{
  "d_shared_expert": 0,
  "router_score": "softmax",
  "router_z_loss": 0.001,
  "groups_per_token": 1,
  "init_std_router": 0.00738,
  "rope_theta": 10000.0,
  "rope_fraction": 1.0,
  "qk_norm": false,
  "max_grad_norm": 1.0
}
Below are experts of layer 2 (counted from 0) of a mixture-of-experts language model. Rows are named router (the router's row for the expert), down (a neuron's output weights, with its number) and show model dimensions 0-159. Each number is 128 + 24 x the weight over its row's rms, rounded and kept within 0 to 255. Numbers have three digits each.
Before each expert's rows: a language model's description of what the expert responds to. This comes from a sample of Wikipedia text that the model never trained on.

# expert 29
What it handles: Mid-word fragments after capitals. Short syllable pieces inside words, often following a capital letter or consonant start, such as T-rail, B-ack, d-ur, -pp-.
router:125100113156101101124118138129146146129155099137094115186079118116168146107101137105089119101156147153107132151098082121093167116132126096102128088149144124123068114088116135116152148151129149154173122128107108102133102114126102146121076105134119144153127105153135140140102109085091111130116123082149125146155124140116150169150122111115103106088102133148181162137112107179097121143153151149144094132143126125130089115142155136116167137109144138174105101111113118160159146126165145
down0:134127112109135142116076128131133109093137134104144153102085158105123139119117110082100107090176160120098120131110181175087095150106092135109109120124139138157138143075091096144107134115138131148145126103110162158112107092112127106126139126123152162131137093178145136136133133151158133115147135168175120110157141127130126115143082146108098117134124111155111149168150047115103121133170149156142118088119136129159158158122145171128130128092118129133118118132120076131085136146109137
down1:069128172098130096131121124105117117139077065157136119128118078134132122137114123090106151095118122092149149116133107104120152100113128106103183106096142120169107125148112131079114107122133124106091097137127125105117155131137147107111147131103144139109130185135093136116126087113194110147104136124121117141111133149138123144171154123170107130129091126128131139106089153160157134129097158147162135117132185155151104146129147148122134132117148133118158127122139174117078103147181159
down2:149076127143094136132159154090142135113096166168104113136156110117129120158108145135152093125137106123118115152115127092133108105136094105161116130099133117112157118114144141108118151112123107157135092119125101116107151073151124140162152138111158163140120138138164158125122125093116120140137137193165165184119143128136087111126145138141080121128146075133114127128083129124103120094177118175127128129147140137162099094104175137088157173151119119096129130122105091133074160120137113
down3:121116111136154086084101084119123146089109156084090146099131113151122133103123113135133142135125127107086099146138097117087110174111107138154161101125097136105160126104123083206109135155153132123082118145137125102141095126104126161122130164155146126149089137118138140122091159129122088126120182125135098127099089127102134113166160161112150125176116165115117098146150093136114161138157170129113093120130129116154140133084106141112158117121113152150140102114124128122166157127144156
down4:124149119121154165101136136092153147131142083142110107084161148160153086114142131137135151091096171141128110136111075099152131107080127123108116092108074159106111134187132147137123144100125150147118120172091153101120091142098175142115153134119175160122093080086138136143126121154099117132136148119129091122150118089118151111139139119117132075126099130128154150116098100129095121132095098110128121115154175113107129117117144131093139124146109146150181118141116081139119152115114117
down5:144114128099102160139114137095104135124134116153161141113120158135107099144142099108193128149146157139126126141126100141106117100149134102164136122160146170172156156130119127170133172103172123182115155126154071186133120140142113163137100124127135095138114093120139073100175103180122101115142126146134147133137140129088142133120127112148100113146147092156130138104094118144144126063127146120100182142124117098113099138160132123102093118129137160119098152107116119151133142167150140
down6:126136114107164094078117082123109110118114125146147115119096093146122099128108165120144122147111097166089133156133119119150127160140158111143127128132120190150173121095153112143137156087168091161152133127126116123125148139154127124088139161126123126167106101136110100135112144125142122110120110114151140095132106104115108184116134151135155075108140142152142161106118127097093107067121112110139130094166137137137175074162143131139130118139125106070155186141163108128117133151137163
down7:138098111116144114182137164144134169146158163126153132116101131139164132121085118154109092098142153115128142124115130130141122095125081129133123132134154131071153130150097126131128129110153128084142116133116090176093114110149103144152123083163150131127137114156135107150133111078131129127107095149152148132131085094102178113134121144098037135096163128132163105141104117124131133129157103152107115095117103145115176165102117148162114139149194132099107121133113140119114104121129123
down8:124140094119107116138137083137103123170117137158114108129114096127134120140101085132141129123143119112131092100121089149101128119170158123144109146121123129096129149138125123129151132127116157129154115107118131135123106166129148189134143159135156142124116117076117150127129149144113108118121112106145104120166137103118097131159215101147094130179169094100123119119138072128091130146111120131076149146110107102062158166083152160103097132158177156128117181145141124121120121135148125
down9:151135148154131154134126127155136145115132108148136134139127171140088130125159135101073153130142172137115131116157123140165128107160127140132134105107081115074122105161158124127166107138152152127151169127145148157126099162108097142133135171142152167153105133132096122125163114082122135120129148164091135162106138086113124106187088127115145150115120143106146130120163095118103086148134143142160130143139138144182167167122056129104068154119152113119124150120121130115146105158146153
down10:144134136092110169102170183152138106117137098100123124121109157122155125131116113132140134177152124121137103143085127113134137105128063116148114114143095121133142125157118108115147117109158151126139106147122142117142131167177096157174146091141128121123137144127117112144097120132148125104122145200108140166112107126116128129145109170125079175120147153101190177065155185115161170104129128156121100124107133114115176107121132127144157119136133126160151140111119106160116134116141139
down11:121148165112157098180123158115088164104148125130106154137152130117100124105120137122139113110142122142095144068141114163106100171207133096185120132080100112156133121124150103113125102134121130116127146140146101145086123125143123092119124090112130102114090142093129111132095115140149134138170170159120134121105092136113158147154139101148147143133097152122127090122130139094120121117148175116131137139147157185099090122083126186134122125098112090141134139134126146118099140133137165
down12:109167080140148158110138140170102149105134130105157146084119143148146132112082129091144106154109117156144123147119162128159138101121127130122133118154169151094130118118147129128131155070128115140149145164140130131159134120117138118141090115150109081129149176117138064073127136145140155133130134135172117067151087064159163096139132129119132167136077140148152145115133111136161134109168110146130122124141098180109119130082105152144091143127114146125134122113130155140103155142106121
down13:095143157134132129105132133109109136144155181082075149137142157155160111135154157125140158148140138137129166136115096149114106147142152116178119076130119096146105125110128164170126087130145129106138141130149126086125140143160167129147131176125106105155132149093136122104122077126154150136111174114097111154181148115130103095144149160133106152151128132079136137139138121156144119129086131151096126084119172163145126160106101125105151121118145153182099131128156102115100092147118155
down14:085142120099147111144093055134116100133097149148134130159096103121131153139113165121137127163124139149159129165149106132158159101125135130120098120111159138110126147087114116141111151131102104161112146110127169134152093086099132102148117130116112141124142066145079100119126156156130151143184116123146088119098136093108129128129136116138129130118129155112154119097103144102112166090128174179083126145122166094109087098135157133122120125175145114106119166180143155119137114120150107
down15:168115130111147185101113167096110210112124130136122155174147115147106148094133152130171137116082099154129154121138115141113144119132168143137109130123131138130112146113152097093087130119150123115118121147128123110075103112103123162148104141140131141131149103147101118095105116130144114090154121187085123129129178114174155138110111144125149125119134083084132151136095194116099123085141177117127133109142102133130155133112121141116109143127115154145124146125171170119139138119174144
down16:125129098203081106144110094142129164135154118094103136136083100103130132114159157156137140149147097144122154129146145145129171158127123148153108146162154129111143160113123127115176109126083138123137114098074111104104131133164119119136142116122114111132128097099119129111122106127127177143094136173168137132133146156176142127107122100105132156114161148157124114126107123122090132142115136081168174152117126079158133120133146105158142158134110143123128145149128124087124124059188131
down17:153125105121066126145152142126138170149141102147131156069110139106101106121110109098128100126109115154158122099109129145134168117103150123118122109150131177176150180124167103151087160136146102127121117145134144130142131105139089141113119143156136145145121137124072164104113138180126102124133121082148068162108118089142127110122112112079139154117146167117122067123172144126129136123148116155156114099156100167170128130154119077130120101146109135135119121135140153151142148143100127
down18:134083125146137143164135140121122132144152123112103137101147187142127113139143074096169132110150178152128154137115085100167130091106124128126112119115163133092094095144124095175164141080115129121094127136097146067101157122160151170149135094100103144125138090099150127124130118113115157128204118115145119098115145152146107126154180108121110129114129105107126155124124141137141135087103105126145131130147155131114120131107152126129121142163132109144099117136075122101077118144158097